From a checkpoint of a small mixture-of-experts model trained on Wikipedia.
Experts: 32 experts in each of 10 layers, 224 SwiGLU neurons an expert, 1 pick a token, a sigmoid router.
Training: a variant of SOAP for the experts, 357M tokens.
Below are experts of layer 5 (counted from 0) of a mixture-of-experts language model. Rows are named router (the router's row for the expert), down (a neuron's output weights, with its number) and show model dimensions 0-191. Each number is 500 + 40 x the weight over its row's rms, rounded and kept within 0 to 999. Numbers have three digits each.
Before each expert's rows: "comes before" lists some tokens at least twice as common just after its tokens as in all text. This comes from a sample of Wikipedia text that the model never trained on. Tokens count by the router's weight.

# expert 16
comes before: " ", "-", " (", " HD", " American", " –"
router:550522469488454540510512493523496472506529537455429467473450446491520513545429509434471449523478481529558521490518554601514552450521511507574575482448534502469557500482513537462504505536544489525533478485471476459490516575462464496470446496531511543531376492513488587452557505472500541560571551478471540540497550511545534494522493504548437501502446490549549494446506509518442532516476487535498539520557461442444562489504478500396487469484438494431539475496435621494534569519460430499543484524536500491544541480480526481457539482504500432517560495588583506510479535544522530486
down0:477476447512499510472456433517502542543561480408463512473523493490511494457415475431511478462546481441509447543535519496513513455482450483531535501495449526485520521479515470503505426549548429420548542437457482555502506545587513485458468506533482436541486546474457457500464594550419478525508498456549544428504568478492452482592495556495467514439538468517580471439512403487528520494418530489495527464526571482492482529457535536501531460539474525458465504479443550432493482614555510466526530471508482538496509480481515479466542485427507462530549538488523499559496546507558502553
down1:532508490538536418449521500456507529420586490415520480477474493539482449519458529474465566553455487454535441456554488519351657498501531480591440529484565535504508459530514469519450478491497531560476562491510489552520485500543507536500471498467475493520546484488483495478481510548525449549514514513470475493468560442490508487445538485527500581517535544507537493483508496485449503465507537483512480581538552514501469504503461527546487452514554461520504442509503542466498482594463503549474509472467524530474379524485455570502424503537542511538540421515515514421479505495462474497
down2:534501483457486540426491473435449527450471494460493421510475466504463466484475456527477512523506471519543523511565527528570414530426495501467505498432546485562491463445502541508490538445497426521438505508486496435509565540629522538453530461480518444511464543578461497504521486514437522538503451473455492534553452520504511497561475457483581499511505562529492494535504504442516573483494522485488535492510560545458574551491502470493490501483563474480513561459497424531505474496509502559519488456480503551542493508562440464489498470512470500479445403494517452491489499409512379619
down3:467507565473498580558439508563518402478504511571491533505484455459482515442434466446535522498461481507438483491545549553517457542458504576449538493475527451525508430502499513476554483474493553504470514528504540505523500547494477504486516552538546452433507494463495479484496617532458419506496499540537578490441508459455449555444476469489531461499470498476549509440572496481506509534534434508506481511484447597513537528409620499525496489541514499499531529447429504549446540489548527510493492578569437484527562448429523512566485519488558539527509509469489527522482457526521523448
down4:548484539467484559440413540534566495460468500464546461457484482473523500458474525497504520499485509584541502415559530563544527429477558437487478511493514488534464528534442525469530447480446519504512494464503500554472534459453515504497457543568546503493546417520520432446525461558468495490500511492500509503548474471572469551430537541519511439540436557543507479478539487437614468489482495482448500431505521487453500434594526539493520504536507490454540490447479521488525539527541598515473469561418439525527459495586516501525515512450494469468542498431482611523491520518549506504
down5:468442543543529453505559500501508500509454408422493520461467479450540459486498578509514593466548564489528552545512474561559447542521509488483499467464472549468552476494464481514399545453580539494503504569605436396570489434480566476523470413453491480514371524509481480455537568536455505553473507464513543525497441522469506523538505507476487503506523533518475526549513497479509510515472503497407423534505473503554538425521519502544512552497498536462473479479487552515478449463481547556485537504515519531517466493479482490473521541486525525590517508455465510519535518433465472466
down6:488516453592475511542570499543479463589531498530492581519465558428597442536540488493469483500464448501492479555525480427548496480500585491436520513542487512455518486558486488484496447513450466549471537466504499515518524445463474509492439438484531475475500512485493510544443603489541550460448510509557477442481477549533492498487493479454506508513526550453490504537564485568442495494575552439435515485483536509550578471508499514576539492523431494488520517501496578440513495457540566570475418526439521519451438515541523503535432478488495477501481496541502469509438594502484446567
down7:534442515472564498525498494476505488512515469527485489519510503477458484507473579507540477480479522480464484576511542511566447467544541487492499477514499516451575510549569539507499542378499490502487469496480467563419555449484447485494474482514472475430489488489513533454488550440548441480440515466525480554509488529475512438465481488497502514455480570532501523505538488460498552451539495547502461558531491534463474480512516470482430487552549476476493403622408484521564537540485555486528447537512551557430542559510489460570537510566506566528496573487526495558445569538416590537
down8:427525471482521541533449470473517424439456542508526526492486504502549484521447456516512573496480556499461546579480453512443495497489555463511494495502499498513464492378571516447545590468560593480413520500533502440551436469459455453471555513473448467564498502497418559509424589504472479465472498550472496507511489537456535460544536549492490486521442474430516480530489519520461470457458475476469455481473471513493413484483421536462492526486477476531444463532520475495526444468534594461440484545455454483493511497468498541492449530477487540567536554441470542496536458432505487476
down9:493546460592476512498500546501531505534510457500524534447437475432517469524524400544466587508543419474433497504542480449490533500496457484443441537486481516504543455550497491440611450508383554467502494510519478485453509450523531509464512494448464466456443524505453487485464521564478459550511480498547522469514430440463591514498474523451463533498451404496566490461479487528482499493512453483463518537438506519600547449526484467573523453495470364504513475500497486516493467467449510491466517519491465414489499528527531445527549473492538575485490564484507520463469491502545515497
down10:569513481467496499567523543564472494471514604482544451438569505467530507530470502477466535442460572524576446479432481474454487533549536460465504539530435480444514417551516512567462459508516497475481537474504408465460583560515536501449533495471529475503501499475545474533554510505448487484479519535470447517522509445492533561498575490503456487450474512462485505533502481465511462616520490509540490529444516529465501539490441574513472513465398551403473518467535412490470542407572461549497521488470518462520498506519524539538506511440513514483461551501488430435459479477533475489
down11:483532475479519494572551488568488510520479437441480470555504445532494531466437608524538482501467520485459520487518471536464451505472547521468521499513464471458468468485457539505468509479465454469509469521553464500500440520558527499513602556492496507508482566537385500515428527585540444487458485530572515549521537565441434478518490513518510491455551442554530511457466508502512524474487520464546543475405436544474476497530466578564503539467500488531465495565458510506501467477472502529521480480476430543531473515583509564612532429500483547486413481549498480473462540542500443429
down12:522464526521517529456457449526479505499480474487502534382482512552456469537468480504523425471493485530498411581534414458508511500526485463481549439514503472485481494524470502401431578568489486428576460514544529443406439494451548450508438425483557550494516536483453479378525474511518468498518505451408486502453502491480527482561497448509520474503501501515505512498528558544453496512564505446593442535468462526473459431501460498522504507468488516462504457467527482496430472503502475487532509514544471481477577426556490427513435482486524440477503506459560524465524530463486522509
down13:559494470470449438517581471445501536506450464573505477505466461462474491484534505468520467463422535568544455518462566519500553580519516477504436561438463491482507542528478479480441528615497591541528501473450524545529552513491514513488553404550547466527377547546508533501492545481524514539401565500507478537493453489520518549516486458466477524482476519490483434552494515434492418471486535567514460479529536509515484529507473465524492467481504535429526495485486428540489546471432524551484569506519485501462495513539513566487530496415483451523450503496547487541533467568557488534
down14:543423491526469470475524438513543477457496539493536486510536525502445542538490472527530477520504575456518510461566504489474483598488467575493540485485562455498503487408535454569523534495527489476503537481511515472524548458535474493466566447491492469504545473481615505556562494510472519496524535534471485457436529495539473502523510599511496440462461487485378499526476478519494488483510455408496471481457493579573473455517451469564488545576465517439510470578479495499518506405543475532502562444422459497543542515576457519448474470440471577472460494471500494494438511450535516510
down15:471509529536557418478435424431531494503507412514474513484523498557480564455574437488507458530467523527454556527498405438569552467459526548536473510437511501436550483455436548501447540393499460483446507492442483584534502512453504489466470574444525520497485519525457479537443524593491591456489507489473524508493542516454496515500474474496580447487470516516461506490513465443582498483498438533570500542467528554474481502464490500408451405516501534540482558490499533480489513529543461476498540483523496437590432520478487482486477506511531543472531509491524502492493545491518452518
down16:499474435477559536455486471515485523520491515489549543493573538518510465445514456554440526484514449515439489489487528533451542489416536528520542600425477459456484532382578489539530546436416447503500567463493553461513441509487463505524518492478457497506460477558500434480508506458416508474531514447464550495420516455536472495544535520468492526497463471489463538451508528370524500474490504564495487466550514538487453453436438561495556473480493478553525478469436515488492489458580543447456529463525496443488432521460491448504518542507553470508527471488553521462528516591522521496
down17:606495543548503473478534551564502499503439514462549560506553595572453525519584477479541419529429480541498494441401555444532527490428496540551502477516500495506571493561486554477468597461583479496551505480523513549401560511468486483496486460443449510456486457548458555438510512483481403485554543483545494560542463521519523577472538538464411501483517479511461521531458455506456472535502484499527540493545469466497522494477490527434519491519506513475542471526503480480538498450491544486524547498507506542564490463486467497529549532520488510520499510507510433492420480451486434551
down18:538451556502550475520502514483406521480512532515479426452473499504564454453475538493412480510502488472429526451565499410505492475551508473519565449393484539494546444415415512496470570494477540461498448435488485460466437466515519539470553566480513511474449479521476423454522538485465523520555424506492522514517472513531472485515514509568555454440440452541472437449550466517503484406501490533512477476458513503483483439461532398537479483535493571524491505507467557495528536523470493528454528457492564496480491463510470433556475522577520503510550513537507499457484467509506515602
down19:508442471574472493541469453405480531508524412535572472475527536559465503528473517508470489574460557489506495484463434531444517488543597510501526490440494482487506482488550511530557414536486433569455490499506465494549490506472484515454554482429465474417479566549424538565473502510548579447500478484451523508485487465507580549548505472565497519554555453534445503490478505493483445498479517447546479467496545541532537522475477445418499581457512472530529551465469489579543567477522498431524471531502486444551503470430483532482478475497512441524528486504512564572502502563537472468
down20:498545483421504467484496503470509516507489523480579518555405563459538526538486535508477562480581478489533516469566430426477465428547543556503485579472498574524523546530528557511561493537555520519538507493501456506514523549535488508514516461534536572472559494556511476551452462567478501500499500481524477470472515513520497582528529480472519423498496533536488512492522482571470549547519467513600560505495490421535485462542532548532463548508446508519488539447537498524529488437493557524568419545502440453582498503422569539492461496502465539510500505467503552494433489595460469423
down21:507582540529501508541545535488467452419486514455478577469460544469496439505465485490586477530470468566442477477444481472526512514421579496485497467510471491458532552490528477495557480477564472483449575555484547521556559447528519567498428513572452545495502556491461457577493427491564449554479470494450579541548516475527465483545553498551475485464509556524496533544472530524506463470523531430534544540468469431427481524510452475476575517498485502459579499447514453473483489490526459447471491526495438558523580462517548547466470475501450465559531563558512517492545485508502489522
down22:596470472486464500545512442417499488473489517534529494460532523451553486500508411462477431543460505544392472471522534505477523564538542549515531495457525485472522440425530507490477501542510495519488541473538492465490465510457467500586483555501521496552537434467526472505554529466521517472519523543624532514488506484510525544500452526576499629490521507502504442521482520529495505518528429447465472460512455519465511573562522464535527450521496484441490523460535466516561505466528564529522625544479559457594489482468524466556486518432476498458569511451555523510505520446517538500
down23:556481485466462536527501437523508477541533461580547542573446519549461498552575540447381516483581481490516471512495518517534497472535496484515506513494486504539499507508476514468462422469499478513493454495609464467482478486482477471516482520441484481483497534484429447502563423503413527481522542511487505469476513482540430481525516542420483517425514468454500568582517487448550486533516456468455521525549535469520536471476492452485488467497510467496560488464516514589489499478535498540564502521480564541524542515427549413391544423540406522551513505451466490543448453497501485433
down24:469488460469490505462510507514529498568482459581476477535505470512486501507566513521455505490425610447523515462514476492539560492397495453576467396534463553503487459504480535434460499482492479469504502465400543482508574491503508527498479559501521458544420463473433535538522477536438515462472474570536395516454501485561418513474430513454517468509482528493588508524461456461481505471581476600476485554494474491507505457490476467515460540475527410513529423506560487495511489543488500481496500501478581484504433455512497506508564514395487507493511440551493495530481484491455534521
down25:496464528556510459455461438537518456556560397475561525487536458468488502475473450523520508518490476526518510480550563572494551569421496452465546487523428479520473524513460552532562468523570482540443447449484482537503514487497529561394435587519511458522502470517499468493483482556460520488538500474469484512543531503484555530480545413531475505564532506526444502458528449570555583477493434506497494466560504472551539493515427609490576472437473464469525489485526483474500483470466603455451459496520458526428546496488463468570487485443483512514537522482521547522520469529479512481
down26:573453399526486621486449498479457370526504493399469491542461489462436497474425471490493529426516534459402558496483497557500514441490502492569446528547546498511483570490524520541501529495447508443489440511502532534476455487572555536480483501476486460504443461493482520455524465489511553524509498561485476538493530524510533500529567501468473469477514481488573546491464466516450496436446512546496498502527468502454507492502582579531500507515596441562513448438566525466455495547533528454558503474491472514536528452532540552468491524490485494433459508525518482482464575445512532509
down27:499515508493528536564461481453545458532512449514487572499590510466467478482517461522504482453499441476482470530469544577474486532505447535487458570413490514497529475521459536490511514525505418542510463522489457473493523554444482536503544489576535506433522494505423502516473485518487457486569577413574541576504551522508576541581480526526482476452476441474459518511426580517481535421495484502554499490524520441504571547539523452565476473450429512480451480510536544489425462482546494497491502494483449473472510451521442439521490507509516505550528428519497610596439491542487502488
down28:439516442478494466513482518526524468463432454513516457474479525464464464472506481512440560525388507457468542533554508497445502494529477507568581491563476470573458495489469515528471501523504547470560501450502526537477429500596474464500472502509473493474498495481426484488521519559566468549517472436493520485531552557474498478514590548457501527522524499477530559526470538454470505580490537525472611482549540569536537434449404521461577467463443455532477557481480468565554493569497435466548478606478485482533490509503515569414525479464490457503546481477486490536478523488514521484
down29:470507477493548497493440494483489512557449481494565503549516489531495533439466481436545584488541443578487513487489451492539504446508518490553493478572494487545467436497459437575505538538502529419478452478453500556518497441431523514486545496546413493523486474461508493537519504508439471469455481523517553509567484487524431437523458481417516474492430443540407450509493524476533517510474488617491535450530517488521467441468475560514473540547456515535513463483555490515467538486430474479503524508494491576484570517479525522491471481386463533449529428499541506544515522430594570501
down30:452476558513453401538470508514571537534485513463502483513477508590503583489405482447424478462474493530467485512550472541487463483490496541485509536470434468433418475430450567527431499479532436483504538511495500476514509490469490530467525454510473521455428529490430503531567470533498549437467468427499502518519419494485537515514528455544554502502507465403516508523496491467503496500449500541502446524550485516475422527517525453572488575429538507482622557565503542488534467473504448548467524519499489533513498543443477463535429496545465513555473445571518506526548492490447510557
down31:478524493571479541482459582475520523523448465419496476460452409592510501513466433557461531498446553521488508534520468426469536503509506452493501435514446555498445476496596490506429529457486529508477469466567433482538525561480523591503507584508546553541523498519566489488480515410508515458522492511481500440504472470414510491418508516488468483528561486488495566456495534480474503537504478620452488448552441504497467470463571479454484468443550498542481484567484537560510483497471456518429498519486493551464482518503532446520482481451586511455539488524539481477549492516453449509
down32:487496447547482453464457456540508521566481440540489520476475482471451497528492506504464446482468516464498441476496515495474502513501462459511514526579448486459462489512411429526440451534563444479422550476450474571499493470481534494526522426552544503541550515513511508512401493514440419506489555461544493551534512459524425446449457485545502507464520496595424393523433466487463526483542477442456460515491535565441513503483517508496492479528477448457490470464445553544539492506474427513598483510499494562448522510467555443546548546474530477554505448561525508519489580435511488482
down33:510485478495459449521517447487495571537469474497590519530469496508497539457471512498522434523496523461481554581495568537479514558506502515470508532506478597438483499510491500525547509505508507525499448470549497467553487565502545477479607523467519578472516477555469496454536518468528548513564473487447466412472481503489460549574428480433499549444488533553476501509406533536424428487546460441434458480488480468482423488451497454577415549464481542462529496543545559470557563565518566556459510484466481516510476452447495545505485495482473495424497520529536457443467512523543452518
down34:522498442453488531574527467489531523476578453521504541515502499519426523554526516481456509519498503523520491562515488460503451488523440491524541493509523583469480500461439488635528487447537518594487514605490482504492482534470468505484599537395584509583480566441475456499432488490548503514553435438519578495524452534566463514503493595483542476487537466550519439481490483424503527486571549524503488478481473442513544462527491459521474569479433480460495556509497468502431520524502466494526515478477553498470507540456565521511492447530476486535511527493482507483525555468491586452
down35:503551559525450505482525560526483509443527508490545501473485477542531491522559522509502499470559538501509479457468425557506532498478514521576418466473489485542448499461427446447531495433533483495540504475515547418456473521503567505452417505566514487472532450459520447521503512530484472544523502535467455454538494560438483410514505508529447516505490555547452531520488530455481507518502521597541441469516456495532497540504504531445457520556519492527496611519513437467518468572577510601442472577490481559452501495413473504498528500575461510432552516515548506491609474501512445489
down36:482486490569514546468436489464502483563491537495505484560538489464432502481507421462489519565544443429479536449483569474571499456517534551483475476499464466590491431520456399474526491549560471495497512486521499485514503510450474541444490419512473495505438577426511479527565530486457438433511487454559567491566451524491524537435463490488486573462528513466525451504525511483542552469519522506568494507428491432509554463530473497538489456445522560491533494502526522503566503548485502474567485483521531492556523490498494497618513489489461500558534579540522414539565479481531440536
down37:459521520533526499448535531495531500504436487565487535500503442499422542533466530500535444490459477445479486480494397475457546549455486468489573458537481521487440519527459531516487517472459434568545506499401504484436548482492469481420457512482511474511534477470508477466442533509553567546457571491515494452549459494499567506551473519497465527517516523491520434571490475454463540507485520506546476468534525533493453519463473485533505529510517568491497547457492519520564481492488439544553504453574485406651489505484464533538523517536523585488507482504555504547418483456573432410
down38:481510567475512515536495438508456508511512471491488579548550562497471515552470491419488480498553552565550511498538482516508502467423497532511496539572491480514552511453390466568554458486479402451516540531569503444512515452535404442526631542550513470540474512482488458467516491550578569521483492494503486504498591482495513495487451562429470583512498446535474501507449458474515499479533449477517502527447496481559525457473509518583496501517455495550508527487517516487551519509404553506508480446533529508470428512519429512503497551475443560498506528496525488517565521437461539527
down39:548477463469532488468428444481493556495461523435498454515483514549524477517547496586590479519506512484496494560461455582544483481516450485422522518492523513522534461502486456531418471513486468551483580477448473490448474497448524504481488512526431528496523456563509493529490482506428510521472525481518484501529533505452513478452474501524594512534508560492479435497421561439523522437587424464566514528521542529488537496488526536478504520524522559438575483476490432449502479526426548490533479559515385479474484483400503447549468505476443494465484451565504516442539507479562446427
down40:532483471460482497518469500570493477420461534430465597523550543421492410495581542515471498549538553538504516491566496527454522543505496529467510456448486498471496484471453507460540522510526589514474507538471521457495500519452461511438458483490472499503498494532493460491446419471530501494540464468398375521562446489521506552486559485534533508568504470572467494460496482492555530433469497476479491477530491495533528490454523473530544470438516468481471481542470539520455535539454616483569495518442443485525453472554479527471455515603501464548505535475526576436486500520447564515
down41:615476431527523508546420490511539483505500508583429525504491533496461511543484508470497445461438514434489448465424479553463468484516439525500438494537436476505482499533497532475464524548552518512468497555431492493432503527525539500519505575501536496524521502535520463539551463456516513499544507480488451557569575424468473526501441486504534464521573536495408560547530545485440446526495552471550499517566451471447503481497496539481426430506435466556535433504495476447518480476414455481493490534420522501487519514468570480610467547569465477463516530487548529509492550490517476489
down42:535470484591539512536544497451468504438519479563470524464422547465492526442512547554468454542552576485488506552488572483496480526496562583483578502469473492455492482541513518513523549439520461549467473555469430548490488574542515552500498462475583520435455553548464520531494511448445468456546508467551498536507513449525426435524465549515499565494492501520567466426470515467515547513490549481476475490526469519509500404466396462449499501547480503433476439449483531515470534543525534527521507539538506452483514529521450471478523443523516473550501425532508506535457616500445498502
down43:480500414438566456588500471475554454520519545486512490524412559529489471513535514457500455459530518436493506554461475418462437553565455483459510496469435515476524488441470516467435524485534525468458561483519573503533440510520480455537493548556516528494560525551511514411526484466417548477486463514502389477528514561487519452462485552472504536536556466492480414566535563493457519493513503481527479516511448453506510517577534523482460449494520575446571541471475481504484510470520482491471505457517459549528471481474479437512516444494427527526526549520407453539438522480546516547
down44:505502479524484499523427432502501504597502563416504532471455508506443438493564559462479434452511517518424534571462514441487478478516551526436511547497509531468525499471460485483510489426524538510513474441512547505467547520523536528477495498437485472586460428479538457502455499485523416517492544587492488442528491511551541469526574500533491373479507496505536526500585521509413488437528502488559521474517484483565492491464521529451512506515446472538487487483483377511511487539478502480451454473417518499481523442558468516502488536491476510532474489516496573459508460511531512366
down45:573429495507484546585512494534534501473514522510493462447463463495500505484482462478471517573474534543469567519480532465587461458471391497492453485452450507424473497487494509498470519515477538447420485490502472481495529539490529529513394511519536480468501472529550416504555480524508524483443456469466405556510512466428541540490515596504531569529448427542508443500515479446526536451500525460498514416484506520477446483502465538523548574495488486510500545562496425477487562535510560554579418457519454560529495507544499463546497471553536532478496513509542423475467444506430481487
down46:413432609479510556505516472496513558470502557460516442455413494451504410473501507486491506450575450488528513483525480481550528535445469567452493484543498466500475460549454522493480520508531550507543542485445506471429498559507466514506473546447464520530475467496503551468530496436494437530515489489578508484446484488446554482551490473556455500541461510490430515558428548516529487465495452493464501429563537529500496471509442411574488476558567505502506536516546558539570496522585510547508484476511514462494511512514426447612497564455528503489552465497482510446580480523469467498
down47:457495554553440486487529512485468513459571366556536478440456464490464432548499547528410509488451539461510540483500468533458550484487487511495520480503516488430491563534398536502494498475531471466447470551422543479545489512498507486483453481487545485513443539513503486436465544527474508476516493425527531504489469527549412537486539526540435474490482452427530459514534530495433495484514544484606476473561454448537511486456557539553495491499506516465547498506457538467496536556503479556525492570424494546481524452513469451494526509461529525367493531448484492483468507530524404451
down48:548450559471472547528584495516499542581532517519492553429610498506522534533463524506495527456504441508510459448488531455481485480517522517536581501546507474488465479460494474482509557422460455507510476551422471560511489560504455463504459554415458507512479517478484495522541456446489539526541480489535537479472512503511500482434500587425472463453599538474529518423479476482557487442407504467523480471447488448486444458486533522560472513488484535526605454550506499468444474480516557406479504522438504530475468473530542469508441459480577420507543519524435477520519524538514524456
down49:399516505490483510516445551527499465469573506458489528543528568490503388527519520468510575551482620549553525443521536469485478499519532501566513522561528481513496500522531497506453486533439513484490490465507485554504504529512450510475512516424496505485627529524507513566453509520499451511534489586473425472498486509434471439519544531486463496487521485564557575498493516498484497524521532486437504498540496480547557547491486512509478533496550546538568503577409432522525393508548518495495515590438540471475527511444494492578552514511494460506507509463482437498461422457524426494
down50:454562522500538546522465433560501560540505519547498470478501565425465452505551491530456489521565571502436542507518483478481440453496456431445471546461501544519562613484533437392438449477575534461484484517520562516454515464506529500512517552554543490495511481536471492498518486471517549448497463531512529483486526509440535497450433506505528529550515529549442513519513436454441450515472447487405542449426507467522478583516508537552492501516533457533509521514493475412496515485531516494493537505479536445500593555461464548537514434512460559519481456508566485481496458484525444568
down51:541499490558467518539467505462528478559481478510482566544459488420567511551479504488464576464515446494475454502521506461506458457522545524453534383506526591501494544530493475453563562440465544602448556475515418499481493554444532450533500555477417459429458499540498501553520447464504491495466544474560461507517511538536490474567467432503507508493543549473505511476445542571505562521504504532516578529511482511490626493547533479542522510469519526454566504513503503531512520457528524479544529506522516547494513472552540464540447519553527505421466534533470457532436547514532449438
down52:563525485571438484414576563569475540474449445459500463511462499535511521592544527524529560547537470540444508567459492486464582477501520496484481423498433539491512552531486551448512496454565437557580545529489498489433503509537534481455518524507536500514463467537462498526513508522491547541481483460449512487494430540522476526548456476510515567417555526475534478539492541535492446511515567525504422507483533517476494421505496519473454439463513459538527452474528513495527448550470479572540520461553519484475553493396558503432476563606515494476454531532486475541481477513494521539
down53:508477544531484476482467464483508508505413535528533520495507454528486423505492464559463516436458517494469475421479519518501498526436497565505486544512469463518459508524430483440493465465534564613482531524536580540459516530504495524555475506509511476361474475531453459518498454474448455475505574545499499519518515548521534537531511460530549485512542498550563518492363452489491435541428501444455470538569495472502526545573474593476482565479464543486483474532460453510513511477485482446509491526536502500471528489507496465523524408501505389536531548542437523538526466449556542498
down54:505461508550478470522554493504502506467474491561410547452528576537521501455497555425496503433509492530560519498559540549496471546524525479521480506518531505440493501434546485526461385510495504419468508475509469563538541472534466486528566464484528452522540535365482495453484541465479545518520460561476460483477470521556499519508566438506513501508485508400516525498564527442489510455489454472481594525557545473518496508487471494482551498484434573525467500512536448519519504462485573516594526567508474541462547418543455533483434400456480463486510555450458528484509498466503525490
down55:449517456478477478507528508554500488445461489523402455479503556512555522509490464543479532531458552448484568539460504470393508492428494527525513459507445470488529478552497457490500515504551479503492502430529570488468505469553487527508573489568495508465485534568523468535498497463484509462573505489465552464464480529424560567544532574504474488410428453513559516467489507526471574502535482450463545476459471419488476506516498448445474534486487503570520506479544464534503526534453459462507450626438516549542530427495493399465508503475475472539562517424498490490535532471588514539
down56:464514530519521574492507512512542412517471549498507541555431506519433571511402462552537486550547519504464546518510533484525411558478500523505513453451605544456463474555439517484519467565549491459511472454580527499514466480492567482580409518562484514486465479521526515488535569407548503497494499544528498455546472532506491462483505504443513441533508521528424474541527486532507455483503459406519448562495503493476508549494519531551457515547420488520587502494493523470520507483549465512522508506475453442509444458489554489521481556546521577458459448508475425433527508568489519499
down57:463490509549512540537448580500468556525465461522523473469483450573478513600533441501490571511446458500515535545532403515533481544590521492538482504458551476535444495494517523481464474563494486487557509526464557505500443533478538560531509454463517512451480476523521543498514568534456485543514514504525497536492455498501476546463480476546537542533555539484544512530448481465413458544486595561556481449546508467488489514483409507504459488482557462418518528394428516493542535491508552510456485457560499438503453559519436422556495527554480550478532489526529403497508501446525522467
down58:476518517498446518473499430502521467493502557487513479456538532497477489515454506458506451484508463460541487527436557464546481480426511462578439465483472456514475527437540456514592508448550506496580436492509558477576492479506481475490532530462490482491565513528438454486526570466464615530516577478549492461459525593453502589453470542519471456473445535520449522526458531471543524517502542577458505518556540502567565511439476466566442486503515510546436492550462469490459498560582495421519471493590467539514525509497530488482450528503549478523482485492501543518596471538454496495
down59:473503524486469490511483421493495458530488532542524512467512476500545509498514476494512571530544503427449530402535515483484514526472550506509513496437487467572498474498509481536438487491450469482501495488460511464510475512590428494520476523473536504548540522526534513521472497501477531497470430544575593435440488493472477478533443436474553488539565494459492494458501510549482570463522489501589520487515512526517511499426384428455494478491458512456518509475574435612541519529519561402487467487415568554499471490475488459609497573479508495451550483536588465527508521516516573488
down60:532469523557572471414508559560514445523516451572580563549505536552498414529447461464519488535500510511538443562489440477476443508567427547487528458530505452508450543470493531513531543479506518462542522529530470418485471576543447538470468483483477470558513489501500492535443508504521491495533492488561495502453525535507508471529587482501528474497533472412489499520495439521579510481455491463468547500532486541441498500490547399504509448556475491513547521506458468533483497546489499511573499520442519577480509491540493542496519613471482493444490442549557553611502484552463479563
down61:543466465464535453523541495531527480489457532501516497544521561526495471442534527426500472546565486479516533536574500516507477510527440445513479540559423532528533481510535477485505484482540487530468628551484523573483542475564509505554475552533410484488569415529523523465424504537516520547451521518504507485425493484522446518517518557529416503443459518501471493511483541568491500502488489526497490465421495465482541512526558451588566508504429531528550504508484488496404529518439517493504509478536547468573427481533511522482556496525519500432397503480562495517465477516531544382
down62:485571587466503533523486473605527567478504524536546486542504451542464511452472433541414520609458497539436536413585566486541507477547508563561498491381561453484493522525507485497540522480527535506568490478515520471475509491539477554524535514466500477499497497536492492446422447476571531488446506501492477494483463490518450561493514554497496505441533582523582449484603515507550518474506486529530536462496519428472469462476489498523502538511530501511522521476502527436461518500466460502426548508521505499504435497517480474492511465505450481435502475414519515418568537522467419501
down63:498500477482455464632416463534507483442511558517551428540513447468427526475509526440454530554482538504513560443431492549524431538489483492468495516495465504521499490475511463569483518529476514554510496545548467513459516521483516553500515555525568469497575420486453507512437511555526545519453520451509507510520569459491434485480385473543508450489525508528478505537561508513397474467491552493555526502542433552446465503434504442421478510537484555572531531510572541522455553521447487507517475489462501493472493477455559511523499468572474509522531534508501464601446508482536508462
down64:434439526539467447599519492578498464475508482438514491537526546496474519522439540485534388502544485513506443548526499426430502566501519424535500449510445378535495490508454532492615489474570515492562548528496571477482469522455481586512428496471530529559506508442526457524533555467480515518462518514540526514484517516493508444493503505532525518549438408508592511523546573482433468514513517468519507412493470497522472587538453439549502505486564487531526578493524510484466480521465499491513413515448541481508537561484499487473489494526481459510472472452482465520478497491495508521
down65:430474462556505489530542493506550536497443558466568573457511525537462504490460521458402484536539445524538424496490454422474504450498511469470516482572484482554390536492528511550477465501485481541477433487541533502510529433548403517462464428476560557500482491477466524468498522526429534500488498472489488504476465456401500493526547489468469481501493484531553540495504516459521533471493494479499524479410399454514437509527494499452513504451499500515474500526605491496497509536450528585518446559482509542530492456434504596461519408557489514516470468490475489504546489528504501610
down66:520565416514402511520486545475549504464464441520495494435509516463585509486583487506506557534491496543502484458512490483582464489508527477529478486464474509453558521462570517503504519474538543519546489423542464503500446439515485464469506474478455535512510518535479426426477560485526500472539433504533458434515512475492455486506511497521432463494560523412538552514561554440481508517435444449529514495538537387519548554554483496553469493463646453480466524518499497511496504503557517540474454507489461604502494564539470423481535465444532544508446505536485490546500536520471471519
down67:477521528461493469530508417538517522528511526444524503467491512510374501580493516531458425459503498455463486469464512530519511468505478531492496550426505484445578499491459562540363607489546441504472546486488473529534486481458527500498451404491555482498480434518496484503519535493504573405475445492486449540543533507502559516525507487491531510536536472532509464575444477480486516546456517457447481488540542526538492488523515509478492469452526442527522484492516519533487482453474457523553543445434505497578517503458535515433580501538489477475543604410515491585535495551442531516
down68:481547437519470514499499467500493537505501520547509473557499532436515455510529459485520479504484538500501518474544460544467539451560430494502457525468539579400532507518501497509501474470484527502435448454535485436441473500566548469549489501601523495360453504436456529553493490490450503528484443535513539506524446537441478501513505445474449486445436450528458409469587537521537472473451554482545532561423489514507433465514513432549596518441536487490535445434477518497514467488419477509482560448516508480462474511443501487563503451550504489469514495545507520410505555501503511494
down69:520557427512554456447483527546475401471521475483539522504496513448479476498523471525440467476520453521549534467469476387474486469538489506549471479486423507478466478485476571550558558524430480534493478524510486523467518498510453541481585479529502475531505528501487533513448547428576458544539513517443508451477427507419527539561520573506467477441540515512531434471490566514562533492470498506521475517477515519502442476558499535428460514469484499518462567591541493529503514500601530486444516531477487570490439511491493514446485502416566467512501569544489472402500514508594517455
down70:562438484507488584498438486498523477490504478484502533542524567474509500505443509522530576460431496544430509498523507514530537490442472486457490511424450527418494458506504494524495596465497462440553457494519528564456530573438421498527521583503494526489474557481518545517465531492449484530560466517492520528522477458533482484517519473576510524556550489470501542544477438550557488470513564517532480435472491470528503479538469520462580514536535411416528537437452514406491586471428501515465500441524553486475452467501506594520519594481522503493534486586466525516540472544475487512
down71:529466490500465474507495502467435461513543518488504477457484456517507535533520501491582459386514580475462546483533529510577498483527476553523528484558588447491499519512455493516531474535411527561512522523537474494475465510459430455496519517489490485513470529489510557546535429553497526591536529513451591529473459539488498516478484504572589455530491437510507493464541505474538448561544443567489546518490534514453522562532529525457548522494487454572516478490436532543507401477459578582441487540561509483517531482566487495543476518543501459499454461457549455550414514433472539514
down72:527422510463526539493524494547519496435506452512558495426499488533500547458405464470552580501548511454503532532562500504519489406485482452471490449530470442472511514524457499527558551542482486584475475512527519519460565470477497472609472502474537501470511528491541468553420557465518491485556425463546528475471503520461480505463453519506522490543513566486526492500424501455514479556505437532596443459495486543502569460460524508575459470560512502455482491560542470552529507433495615440512553476481502529569510470470492512525496489496509526605561515478524571500440469527461482500